From a checkpoint of a small mixture-of-experts model trained on Wikipedia: 4.05M parameters, 309M tokens.
Below are experts of layer 2 (counted from 0) of a mixture-of-experts language model. Rows are named router (the router's row for the expert), gate (a neuron's input weights, with its number), up (a neuron's input weights, with its number), down (a neuron's output weights, with its number) and show model dimensions 0-63. Each number is 128 + 24 x the weight over its row's rms, rounded and kept within 0 to 255. Numbers have three digits each.
After each expert's rows: "mostly gets" lists some tokens that are sent to it at least half of the time. This comes from a sample of Wikipedia text that the model never trained on.

# expert 9
router:146159142115133142080117107157130120104161162132148145117088159133189140130152161128152101154122157153146152125122164116149121120165111112134123129123141112167122123104163147128166115083156112
gate0:085169139119123146134146111148106150101050159149143109150125131171105092126139145116168150131122143103122141111098136120130109083071119081155083151123154141083149121157110118097141123120119112
up0:132146084135119110118152132140105137092099147164154159174069143131129135123157162158161110119087148120139138140123103125101105109103094107111080101123120129118095135124125144138179131132176131
down0:160150099149107130118139139097200124121140147113160149108124114113132127152133125120119132090124122163148108151122108112134186188130101159103097085126132137161153141094147162139110169158129164
gate1:124133105096107125087086171078089093132136085134114110148094101102116122113147160157141110142087144142125148135086169112131158138127143109138130114149105134126108126105106119116100096137120120
up1:126150094139131169081114126138113122139143087152097100102118101143186113203145099121124087123132120138169136125126140099150132105100081126167139153120136137178161089160124151154141138089131152
down1:160150097104175085129158110136133121125108147093205134114162089124134129117112106126095135139171152128089122147082139091142121125124116123117132132136149074135177115116138146164116109104170177
gate2:143147098143114136095092185111130153116155167131130097119106158089140071075124110110114130134107134134122190132120105142135158153141127075132098097130106105102131147122099149087105143110158109
up2:101111144105155098146167107152116111177078099120102128123153108156083163153130107121114112166141142098126093141164137133112116110146167122147162127155148185133118115121155114172133133174119132
down2:103140145133119116120100161094138127136105169127104101127137132107101119082099093074119128148134117165153121126115125146142096145123129081071129117129112131137173108111137136121081140100111143
gate3:138151107157119162120104148141137182127167152154159124150169131068165164139160127150160135115138116144085156112114155151141150124146098148086139100112109166158176116166127116141089136120154096
up3:104149098128129159139139145116163136133163129135140111136138126104162171171131120107116090113124094140113118157101157053098146119102118137092094119195137133121119146127114106149154112127143128
down3:123119171129135118127119123151140090143064101128111172111110108164060115109133153143133151172133151117111132130143098175146103129173115125142132139111111149127169090115139109120125119080156119
gate4:160102099163116085134104096168112129136155137151158114158083109134177123164108162134126111128103138160099105119104150099090143122130141128148104169146125096148108119114119110143136130157137118
up4:151137093189167106177132110127141171132152123154155154144100143119115090156139187140162153141133120151080141142118113156143139132124142114143129126127125130129134101129132154156081119147110121
down4:141109123098106119149163146147161098150139142089097135086153116152110157130155082156091147128140129107135096120140122150122126142139104176147156144114125086099117152133114130122148134142127168
gate5:169119104155128087112120083109120110109105164144136118155136120112134139111165096161155127093077146135138160117108127116124130149121141146117110159108153098117169133091135183063120118127143101
up5:102116114144125096182102184138153135171117121157123128117194150095088125141098116080127159143180106156125147134185135171174137163094149095131126113124157095126100096149094110137151131107161130
down5:156150088134063122145138084121141121154125139116166145120114099134144105134142080164153142114067141149097141130148114101144121131133157126125114165120111125100175178125173165112119149139111124
gate6:100164154135160100144130110158131110122101165131139177163171167089133160134137180129090168153115119162140160179146118102160115112141182166128130120125146116126104140133142118135101106157132094
up6:139143165130075163162190131128105166148126123156121098129154122121120097094128151098095149111151122094137148134115097132145135116112143143107144144119151119137154113150084118084093172119121129
down6:153121140124124111129148121113127149083114131129070121134160106135175110113163127145111154140135123112148133157108086132132141124091164125119125099114187136132152102141125122105098173129119124
gate7:135149106113121094104145089143120070114149141125166139125168153126150118064153179149126148165129102150126140160148119124146126112122104138124152146153160069120117148152180130131096121139124126
up7:104096132111131129171135158123107156105162144147106134174105150144116142095100148140143075126104155096112102102153125109133121157109139160112106106112136115143103140101144112157104142062097126
down7:098153143131126134129147145118089154145110149126144093145073148130098137107104126138122141139117099155131091176105137123140139110144133117128139160164170145154166102173161095117067114174115138
gate8:170132131134100120056089086084123088114133162141161135135124127125119113092172130141143156133088147125129131119096138079139125135170118074110079147131127086118123106153145141134102103139169108
up8:112112116107164127084119173158159128157148137160095141138141188098126120121094089126121146137147110134142149142137120118097129166157120118137127143149121115143145094120119153112127108149122106
down8:120150153139107107110110103090115122123118138135147116124164122135118128142068139160150127070140082115130120119158189106116099139165154103131129133105081095128105149146119078135140107141166107
gate9:137151100125111135142151133100118119145125143087126107160152128126120103105149112168101154136160092082104110130150108123129130091155140119129134168159149129124116166135114155159075112135153147
up9:143097120153130169126134126133114121127142125123117167184140058153124147130126111172135129138092109143124127175138144132119111158133150142117161119141135146118122142078150136143118148161086135
down9:141096150159098144145144123155131115181102158098132112097114105140130173141121155134114127149088082120136141118124140097108149082115116125159113073123141152154104144136176107126140176137123106
mostly gets: " part", "°", " Sp", " pl", " [", "let"

# expert 4
router:147147120088070144118104152140158124100139174156144138109103123169137110134151139126121081127159120140130136128145133151127125119110082122133128144120141138171175148158126127104153111116174123
gate0:141154128169139130093144128108112097115138109122177124146161126085096096114150179131132167113095106113143178124170122129166171189105114123130118111114136124142104142136141130142122106141164109
up0:154131103170118132068128094167127130109106159102157140121111129161165132111175154148117111141142129159131113087119112093122149127154092175108126129132114116144154131119166124141109111118111071
down0:171125121125153135103154095130164110136142133143186141106102137115162107076155118116100120153108120089088163079114109130123145127127138134139086121126158119108110131124156130091110106141110137
gate1:150099140147163124125178138092112093128108088090114108132107097101106161118140103106105155096111113106138088115107113119103103148100114135109124106139125132100116139160132124118103128140130104
up1:172102142128119143141141152152140140094057143100108107117116110131117111105112101108146119077112141142123088117145129115125115142141178123067159097107103144111147149116125152105140165095164152
down1:107093123080113096147103146093098153127104117168087145104110130155114130153099117106153092152112114177143075128157118134110114197137166146098170145118111107146153123139164152124116160085133069
gate2:153166148123112108088090108088137114113139143144150123133141128120099120150178149135138150093108118111107184120146136106167163135140106110119069111116129120130137157123112137101126137127162079
up2:148140105137107095104150119103166066151073099099124150091090129111078102117116118141137121138116137101134144137122134119132108088101139113131114115161124130082085138154142134137142114154145103
down2:101156084105114147179120125099100153123134133138079134116180184140105131117133124113161120144135086115137116172097140119128104133107135150163124142117119126135161159127116100159117170118117150
gate3:102098123132127149132149164173101110119139130115138120126070109151188133166130163146168111146141125132134125155092097130115148093160140122100104161116155143121140135152113163154116139110127161
up3:133128112154140104125137096119127087137123162136145140136144100127094123120083138144131112093130116125057103140117106134150093124173134128150177110143162127129139129153104141117151120114142177
down3:134130158140121126110113100085167151109147145140102141116141190094117090115132164147114106127169105140102139122141091115118079130133111123140133119140112107134147119113164099094105132121135127
gate4:141112154078164090122136106134126093126122085153109175160156139131133110149130124114122167157110174169137137110124144167124147094134154100152121116151113084138120131117140166139109123116118139
up4:126111109096111138122090134120131154100092135147104150120131086142071177083139109144128149119098115120124107089095164154105145124110122117094137085120162129159125140130110139158134149116114161
down4:115109118150137135161128166113100165139089136138105140082123113121111149095123114104113105139145130072129130105120175149105126157116173131121116140133147118138109175134133134150122162106134147
gate5:097101086111107096146094154081123134117122144153165171121124099137154107108146128126147150120108132135087130134138107134130114154132123102139109116169091137145107128133150136140124098101183129
up5:083135159113102135167142117088151139089094094138120109121105127096111153124139094150165133107159150110159093159127170150157151143083120107125079142163124140120099099173103148122125115158127105
down5:116143152131092111124152142107116131140154124143125149134109093144105146112155120133108163099083181131145119091137093115145118151156076106118114108138125134120138118137145114168148169168152131
gate6:130176088161113125136124124101151083151149158137105144120101109093144140108190165130145102149135140141130176139128132130116146134111096116104070134122102091106130107119127107100136089123183115
up6:134131097109096108143116149121118067096124131148113131128100112143114107103154144108139141141116120103095159106103175140137161125121084120110090118124126135120161124150121132143132141120184076
down6:085144140113125137122159103095108078111125133103112097137139107136119124070130135139158151134098121114106106129148130098128122144114082134076140123112123140154153148143171128128107082089107120
gate7:134140075130110080079109113129152141109121150150172111174084073150126121108140115156124123135131152146105159107083124134142120114086125155167112144158159118119107079113108105145109120145127128
up7:109133172145133131123157121123116138145151144143125127066170134159122144141117129113140119130131155133158094142168135125103111151165116099110134112125120128104155122157133161083171139113139109
down7:135117133119119122132097133140139130127116123143107108139101097080135129117123151098089137117164121141130126172056128111147107098100129115120083154119154141167142106139162111152103131123112158
gate8:134145147138099165116115134072136130141119133169158130163079115127132149086118137130131093156123122143110125174127154101106156106142132136121096115105131129115110150124141130104126103097142142
up8:143075148150170114134098147137108129148115129117109124125157106171108136108142134123111158115068110151126103099103113114154130122090140180142150144132105117136164111132169145149140130146110071
down8:142108146152096058151168170137108090125098125115125139148145119076104090130160174098102099117151119127123116143129125122114167128139087132135090163122132109106117119177157121107137103120166105
gate9:118118142134160135112089157152093134104131146142138104153155080162163113122151152159153115101097120157111117116128164112078121139123114116157097132170077117099103166123102113136098126141127120
up9:127091139119126124165127138097136114185154109127109135112125145136101141150048102083124122148119131125178118101181115158164146153161132098148133121105142109095125146179113119105126121160105112
down9:159123124140052127142132134113099109117149078130136117127162172161117125126133112093124158094109155145117122135100128102119132145122156068144130127113106141140108141180103140128154125120111120
mostly gets: "ient", " Un", "der", " '", " again", " it"

# expert 0
router:116133123082118129127104143144130136099143143121111146088120142166143104186106106106117106150171115109172081115142088181111098164127102119126160162122143155175137116125131079117138084134126147
gate37:087094112138175076068077141180125126145176118099168087139128109121172150083131118134165109117112111135107160113132167149134110109157112151127129112109136123144123140124143143102115132151144133
up37:109074105151158110099144093143134078143143159141138116100110122119158139127136134187129089140104106152061143122106143129123130117159148162108108127090166157133150149093123154128138137127137143
down37:131125092089111075138146079123148119123097138127176085160140139168127139090142108127139155114145106138135135159137139118107118096128093107127085088105135113139129133109099126079109157174130137
gate38:113144146177118097122147105131167151113116153159102141148141096146152136177148100158125169161159096112085104129128146157103132117098125108134078122141137124103102111097095152102145091138118136
up38:162152164119108122117146144094121134119103140147160135130104119122103156132134142141115087165116109112137087140180166098079124138099136148108106112111102130144089101162116141149165116141124126
down38:161137155145148179124138109122142118105151160111118143141123083085153121121157139121114104151087152105140113100134161119088127163144096146131095110116119102167154115113134148129110182125112152
gate39:154112167160133175114160145131126116130164129094134099143119128089164075160143141129123145107164131107144124158119118105172112139113122116099116139131082123125146142145132157183106130061123109
up39:142111110138129100167145170133130123100123148119128107130134127139092137095129146169154104114168073126086165099143101146104122094140124146128125111148135105141121138071091149107113082159116140
down39:095129136140099137129106181112150131108138086156115138156104170159134104121146118131164130097126099161147107120140088183106128102063157126135150150091148112165115109090113119121116150122118120
gate40:168069103137161125130094087177163127139125139127158124143124104127107129136123153130108131161128126133128114142078089127130109105141112146151146116115140113174176153118156162094100132107183122
up40:165129112131101138098173119128164086119112147118128097130127147097107082103102092126112125145147132065100123138100147119144098153148062131151128116092108146116108130087095165074124116140120128
down40:122156133143132140094121142163107092156150117136141131097131122165119151115107133156094090123132172148179103134151112145099166142137120114179163144125094167104181117136134096160147140107127140
gate41:100142146123116103130145088106108132150154103127113113133121142076132160138124130113143105144155163115127120137113133175138127104104182101092086174155116126132142092147123095146152121114100132
up41:110154103128125103113097208146101119105115126127113126105159131130187098159162158140112100081122104108136175093140113096158133163112155146090117138100084124107099096151143100133096099128151127
down41:111155143137167071088099112119137120108117144123122123100157119133091127133143150150161106156122133132159152161146126096124148133120135127148152131128132116091104105135116104120078111160101123
gate42:093113128136102119104166162121133103095122098141109113110172152141089133157156123102118083125118126129115084085120158135119168109111128122134114139136123106153107129151088148100190110116137146
up42:132170128125116122152098118137157133148153133082171142160113113132207165132138104119107148109134154112143164163078082131139121168170165118157122141119106120124112141153124169125092123115136117
down42:128187109162157099079094098104137133129168110140136126138114142167135139142161135107120129125145138158109127112128164100126125156160136136102142104136135137115132092119081174077150139139098176
gate43:134136134126082122144126124112139111115086130171142103115114128097086120128105087108107202122182081128084183129133115152125140113159095079148138122126129154105115133142096121155125130109145153
up43:115084115097108109116086122133133095193145146126095082103163144124120130102106122119158118103107131166120169137132130138123160151111098158109144146109145066116152089141164094157132143103137136
down43:169115123096079104132118119120110077126163104105134116085108101115155144150113136163104126144115111128138126133157131140115135166114120132094141107159176111123160114130142130089154137140124162
gate44:123155110116102143137168129141151083151113103124143105134093131079107087124159093088157128099124144120124122141118146152151151150119155091189143116167128155128125162111103119098122119124149112
up44:127152154132153148124125136151151132134160138113199125108150126100152145148143134158136118133122070141083154187119115138137124126181147137187157108131144175149149115078128122112154118099150126
down44:093139119161103101100135107183130133136188146100129113169153165152118145150159150147133167109170083140097144156113157116110131118146088092134144135159128116107090115149138116126133116150149142
gate45:183116130150111085077095146104138122119138140112156135120155162166152155149139091153116129155097154151101120125170157110140152104095143160132099147101119146121083163112157117141155157160152126
up45:160117114115154141146162134128117101123115105140096121113129179124154122135136134152168164110139179174142144116106104128132156161125100183103099134122130103094101180192192133149114135133173100
down45:124129090117146155135095102151132152126113121129175143155130120154093134124118149110111117152111087130113100133162146121167099127154167132075152131122069142133141102134118133120148135100130124
gate46:098175137136131125143120142096125120131147065108126143142104116166130104163121152125122120111075149145127175110106111108118140133095213130121130152130143078132130146123148116167159118130147100
up46:135166088115168175118129123190129093147157164148141102127086129143190138122117116138088125144156118130109119129101100073121131124136113130117102150121107116136154152099151112129159127108116145
down46:155091155116129131127145147186133140129157151127107188096124097126110148117120115140112127133157083169119108151102152124134100148168166128135102130127139139111116116088145138107090139155077116
mostly gets: " University", " The", " Mor", " Army", " who", " Force"

# expert 3
router:112128119174179108140122127108114119205108116120139108158159104122086136113081140123147175127113142121101137132152125120131156129103158115131125130129134102083086160136138139106135138152104107
gate0:114101118178167113130127120130145162147158110149113151113172135143129122115093100111157125166191121119084136087134129108155103137129141117109126138115140136109134155075113120145137134140120123
up0:118111155210153120121089131150160154162144137127132142159166061171080139120090131173136130140135126144108185116128127126127083178105159133121122132124104139170118141075143140159144149150118145
down0:196154137157103180132133135137128111131131141153130135111075127128117107188158115114141137161115156117135132134115114081131187145120127178156123101160116148118131149150132153157157110138130105
gate1:133105135129148168107153113144127119138110140152140107135106124173126114132084113092118135121128127063097109085092163152122151122156092085140144104121137096161131142109109131116119136141094053
up1:126106118112105145127165121084134086142127163133129155119064105131104139140141112148087135107108200109111108071090087120118110133116099112108127109097124089075088163156138138115139152119187083
down1:170160122091111091111099100157123132092146148110117137117117146111134079122120146139124123121114120133122140114102107083155130128094186197151102115122125146131114146151118102146117109139119129
gate2:137137124134129097138133081125144148137122102125095153151147123138104148147116108171165144116123125117096176152169136121161195117165129120144131150140128086064095104142119110126118125147125117
up2:154128165137137124157134098101147161149075141164140150183139125122105161180120088140154140118096121124136121134086130131193137149117159120134077138132143075107145148130128125147147106118155117
down2:158119130121109159125167132134102128126122090130180145165146117174112141124167151127127110133147112133098118098144121132170120116100099132107103184110116130136112128093146155160148094151116140
gate3:101132079114138130084094124129095123133128096104129087127162099142158110098129106135103166114146115104096088137157177103139092100124078091131124143110125117084134158157150123113154116124093158
up3:146123096118096120105146124107074150127126172113104138093114129112139119109114145147141135078059138124138125091114123138105130124132177175123164139125150152101103131094115118148113113095158122
down3:081109103151133117123102106111152139135156158087139106158154128132097168109120154135156148146151154134112134161149143100136111101112115174103089086131151116155135115154144120102111179169116135
gate4:138086108137138146109117108101051111158146118103118118098155132144103121108093093132113135141110157160129131128173075085105122109100149138123156147134097154076148106082135142162114114117083113
up4:134136153134114124187143159172107177100106101124116158150126122101104122118121158117131089152081072098109116123123097123128138165169148160155117091122144108196178128109105153136130183141155140
down4:104149146098141108105134118088123127142076119124110127140141119134117139169090113153148151138086113151164131101174114136168145126154105112099130214129146084150075095098139137144141098110114115
gate5:129148119107102128087113146132081151102138094128108095127120109123139111146154125114163140097145141161132149107145132120145107110099160142120130105164115105146161156137108110098115151140137123
up5:115124133117149158094144097153090115164092074148126126127142115115141132145131093055159126099173098142114149131104172117124127139114171114116155118089123136126152128111142104121141158117102120
down5:103144145098142113158126153118091117106125108107162143128134127129146110105180138165119117130163109153088176167132124100093141168149109147099143178123125166150144154088157140115098113114103129
gate6:132111143137093136155152154104104104145148136083098130145155095076121082163157133162117168107113184142127147134124128097162131135089119124112160134153121148117144167157126138155150139135140064
up6:167129113149117120117096103086118109134119163165113111104154122135100141136123089079085165085133124154115169118108141156146121134136146158170123086142104079107125138096123129120123125160155155
down6:095111104128129082129124088103122105182108136095136141072140129157116128098114117126114149110122137115152177102136159161142202112147142137136139139126139132086140101098150071155112096141129123
gate7:152139147153161131123112148131132185147150107112127121124145142121122183178086125143132159121133113098086107137132106141147136154104129171148125126104103097119142153103138155130100119142160116
up7:101106123142159169159120163155125126138136159111085128129083123126131108086147096114146109104138147127102119112162113115126128137096090137135137137155118096170074117151136150149111094126142154
down7:154137108107073092135110101111140121075115148109137135091118094126103108147137177121161113145128123127162167144121102136070147145138142123146145126151123120104147109113107123158136192122126092
gate8:111139133134099153151177153131109103140128117154130145162142143131120143128110097148149177118059120108113120128110152124113128119124127096152133113153133127091092148160100127101144100131145143
up8:130182156127093136105134134158082116169150133105135110152167128120127171139128085110095191093113101138104113130140116133141126117105167127148091138118152110089138151118115162132123131113107121
down8:157114058139147109135087147116142075103112114177138132112126130129134088103139158135136072121139140149110112129169148106152102137139131122132095118124111128097157106108160127150139085111131196
gate9:139130178117105141135134132096096104125127110146107122161076149116149137075126163163133126089123135128123138137091152090128165115109144109118100114136088126123146111095120107140123115137117094
up9:130133120136129099162136148139128112095106100144130111128152159152118150160146136077164099177139119098141071074165151135097134144105101140130122139140126167166106148121161123126136134154163159
down9:117138142122139114123130137105095116140082081107120124142121116140138156095132148136094134148119141114110104162118118168147172158104112099118123122146151118085165124158139108098141160143065126
mostly gets: " part", "J", " ch", " en", " no", " head"

# expert 11
router:129110125166129127136166142086099129129139109105132119155136103115106142095156118149105172075080129109098139117103135093136139144126153131132094109130123117063117112124130129132092125105116137
gate22:122141126119124117152158149106110151135134124152084141197093131079160151153136153114118110125108188102134101136117147135170147177161193140104137114123170133118101110155119131087113133147132113
up22:137127122145125155092112134102094127156134135136141132171120120130131139156146183165115123145094131125118153117102106087175130167183146141099128160101129139133114135148154143129127122139114089
down22:134160147112104119132112138147169102130121095124148140117151138118144119094118095159127129122133127117132118110119096105098143101114072110142148099089122117115124118148148149151112114091142087
gate23:121113108172112165140171171100103117135089116102123158122143125149147106125144173135087126125104096112140118143174101126118128163101129146120099146096104132127104120164113125136086130116142114
up23:135124143147098133102112143124130126103072129092174153128111104144125088130164137143126127108145097116157080164113145100151172166110176164131117127115100081077091147140119116132115094100100136
down23:146137116103138072112149096121114099143143111111150095116147085123153154135136101075112107161163100104086132165144145115097122139120111126108157111148129145148130079139152123122119164148109123
gate24:109090122095140122167147109109165155134139141115126140153103118061106146083141139178120147091130129117102146094149168080119144115146142097133121112164111103093168154177094139136134136077119138
up24:098134085122121099133117150155126159134137127128174100146149151074071138106131133201094126135121131110123170103137150115079125153168130136112152117162145104105142126140120133142142119112085140
down24:128143114164145150115137152128110127142105082136136169115154119179159126139142099100189133119115099116140131138103134160109110179149118164126108096104137117139077147110109115118120102121170119
gate25:103121123154161128141123122111096141170134109095167135128161147088116133088079101085139135074181173132129124159128148100156105109151171126114156155193130109118073122162137146130144113137112126
up25:131094125148147082127099125134078101147136127142133165155142147125104146158102121128151093099131110103129165143117165125152125163147185115105120129126097120111105134108133117127126139145142132
down25:107106115135111149180072133109158111147141150133138075111141120164140160106175126150128107106125140109122142158140158128127118122140112159106183135080153150142146106151148120121141130102143149
gate26:107136175184147107130149135086131133145135109176116135104122153139099107108178142110145154119082104145098126105155113111131137142112146124137140120104128115111160113102146115116163160132203087
up26:122143085110155112162114108119157126118116126102163116116136122091170152158147088149110136117137141115122160148071139110187141130139106122123132160132146198100103124144176109115136085148142157
down26:176152144113129111147123119112115123146108139144104105122152110115149160094132157158076147212126126136097120141130105102143113085087118120091098119145117129082145110139132170124138118112107150
gate27:122122103129139128134146111141182132134185163131122152140121129149092186087123125111105118086079116153119121118136156121144092121148145134144129089215146149108109142166102109118101131153083091
up27:124127130128103154151134154105077128131088082157127132135104098076126138127156118154140138163182118121176117180102105171137155151073083164128136117121103122151168160146085155148135112096162126
down27:123113109159116146111163127104126122102120133065101109118175128102164141162153136154134126142134166114144139103150159089099149159138121122141122148122132100068088114077134136124126120102095132
gate28:107119148143115110149138112124115161158131119115104139161189150091062130131155090108114118151116110165121130118156136121097127138145146159154128101169127107161135134135137120139081149128132143
up28:121099158119134132149156133136148146133138100124120147126140112114085169116121086114075099111123096142153122093155131115105119142158155151152122110147102100148123154136153098135138129102165122
down28:140132107127175161119052145110100095155100104148145170134117149175150102119119145155107125164132144091143127148132112141159144100151138110114135153097106101134118095160111144122162122161121114
gate29:130117183154129170136159132111105139117142110117136115089127106098142140103104141165176106132134103085138097147129128082122137158154156121053095148149138120086127124120111132105132102101122143
up29:121141101126135098090125132152132144126122125103161131134138127183123090107158110088132134149125115130132147154147109159146110121091134101180121122131112148131074151126163168120112133147155149
down29:116200134135105107074117151107145158116108127120128050130163078133124152077169137125120119143115163134139164152138108137110111138137128072137094120138104155140140114141140135140157156132103136
gate30:113101129145147120143149133144123119122128176106112136141124103116143130104125119157119124097129094088119155100122143135177155118166120139138103085150136116138122125138118113139090140075116136
up30:094134137108142183137123109128140138174126131117147183150115144120125106123135082135146124089092135079100108136154140079098128155114138135064127141115116109150189104129122125151132116137118107
down30:117100146144095106157110126093149136105166132134135085094139119102142136133106133097134120184124147155149128082122124176135144096144119087175163173126154124126127146141153152108133084122126186
gate31:147107116136113138097135113120108113131154110117113132114112065147155139091151160142110078172139106131103145146095136081091120115121125144112114122079132126117096124114127117189111104122149130
up31:105118145141110105094183146092055140124101113136134145163104117125109118134127133131131093146122099168143097126118139095112122151101144116095124188136128161121120139146111115132109121073165120
down31:128173095148132097093069126157160135134148152127131111136100112108146106172140146091136098114127124136087151158145142146113115101173108107131118071122129117133151134100137145071126122147170145
mostly gets: " de", " species", " def", " war", " these", " water"

# expert 7
router:141094144113099157133174161149147121103119107160164151115079089122126126106168135132121087159132121113130125144136107095083120152101106093128124123154116119141147109114134147113120115114135154
gate0:108135106164107144102145097143117092092081124136149178106109179103099116107165111151137161126152152111093118124106161102102185111126091092110131170125124114136101134135124119099157110132126105
up0:127159140126165136099116112137113134137116139135140113116176096155136124132110104095142128139164109100075134160155133210104105094171106125136129131124142165112098144125107165139168137158150128
down0:114165094133159083120074141111141135082090114135153102131144114147112134134093108101091107160118104118078139132092155097130151124162145143123126132101100128081149169108111105134134100132136082
gate1:125094158112122169085151130146101102093135080148144119110128126078132151100178150128143074093077097144109113124151129137130149152149107133090123108163090121131155136064111149109113135136126138
up1:173110173116130154093098123139142100149102076132155103147102102090123136138174141141118108134099121154127109080133112158134168148109115125095132064128120115142147145086114142096118155138126126
down1:114168131128113116076122112122118136173147133155174118093154129184156162144108103134174141139129113160100083130102113165110107137135116116095135088150067128129143154141125104133195137122117083
gate2:110105099117094149119149150140136077119101093140114126111113108142117124147166121134136114118103094100068174107150144130136142126117117104126131193149124103064123137140108113131149134145162095
up2:117125121117116158098141131170110125094119101157168122097119103127096146115156132126162151120149121158078108104122182094095093174133085110131138120126124104131121111138113111083149132167120149
down2:120124132127145074145127118123178158104103189116122140130131147097097136096157145118094133143156122129133134121092153112163139081116138185150133098121128141144155147139134179117111064110142139
gate3:109117119150144146106151146175077150079150111177147109123134097111181149119142106134117130098136132119105127147089162095139145156125157098139094143167081128086126116068121150153147146104163129
up3:087178126170099112180107132123154113161083114123113131131155092121087124156088088099101161150148136130132152150139157173134160139110136130175146133099176132121095137127146150126167121134128148
down3:113121150122102119110146143128114131143157104122138137099141160079139130124149130078107098125101108146148082149145116115167160141112178090104130153107113121139130127116149157122119166117162136
gate4:116129111157085132118139142127101083102118127154123096112098116102119140117168123118115101121170148130169150110122119086088111107141111133151130169129127139118107112110095122150079106168134116
up4:106152161096135104130104128104140125103177142105103155110104173117103152131147174140101141117099106113139163159116135140129095134099116099112169145156108079159085151182133139114099115118122121
down4:150137152147107106168160141114118152114116134162156114143116155144126083155141144125108178143110097142123140112136085173156146100131129164176149128173186123116110156140133114129104100086146087
gate5:125172115089123139134140159139124128093138128152135103138102136135096099106187168110136133127139158184101117130086175112107108130132117104129118162171078133145124100112128144113113123151119113
up5:093152180152103134146126130131134089138131107099094130115158134148121132183103150114135145127120141096144132127156098164184149118124129163114111113140153167090108116179080150115108153131084151
down5:121134120117134144141167116112111127130115143156107078111109139135083135111111129112127115152118163130113130128077135176105100159134137072146112182144137124094107134131150185092127147156119124
gate6:131116081113134129078144149118155123091122132138127145144148074146136163107161152190159121131137133127118163140094128122109122110152130119119137145194129098114109106115178150149114108156149135
up6:092095136124129099115125153164088120104147106182178147177156111101156131099204143145117114113109114081137097135141099135108109127127106133116130146140092161130121075140128117159157125134137094
down6:075170163141149121140115095121129131169103131134099130123127116153140160147148153114123118081148134118093113102128107135160084124170106086101167100090110120124140131141095116129074146092170110
gate7:157114139123120143139134135126126128093096111115157121118111085120144135090106113117137113129103136125168099073121120113117136115101123063143122126131122120105154120113104137159132146122139147
up7:094119156108149125128165160120126138150147126091141098130148158154146114144145144154173093119081078185132100135093123082081104122145133150109153171110158090131116112112139139118147107160146140
down7:112127103141157141111135127103118147126167135147115131087092146164131129104104193158140089127115101131143109145101096088121074097133096122140142122121152119157086134126130104161151132109109165
gate8:146132136139092158103170153124104145120156114121122102140151085155089154068112107173130100102098132144115157155130087099113139170144127139159112126143085118124147145124108128172101099118140120
up8:120101117165131141148123167095048135125123107135151118098144127087118166137112121134115150152095174094126106134126161124115117133146146115141144148109128118153135136111112149129122149118105123
down8:157134126061098119102150133118153082144133123125110118140128115175126115120153121127063149085177122118127156100128114148134150104122177156122108120125113110115167179152140094118116111123150098
gate9:068149115164091104091086122093106093106084125155165119118076112049112124119125095113109134146137109124149149114106140124160125110096117109161125099119096135127132142153096131137171130159133115
up9:147082136140181158113129138127113136098073148127118144116106119124104111098173147171149125133118172139147150137142128150091145171076131119129107117097147105085122157123133142100090102122101137
down9:138115170084108158172148143126106122151145107138111116116098121090132115123148148117079105131073134138111127128082099110118124140116121131130148154191173155152194126090134159147143132118094119
mostly gets: " Bl", " Har", "|---|---|---|---", " adv", "ze", " Per"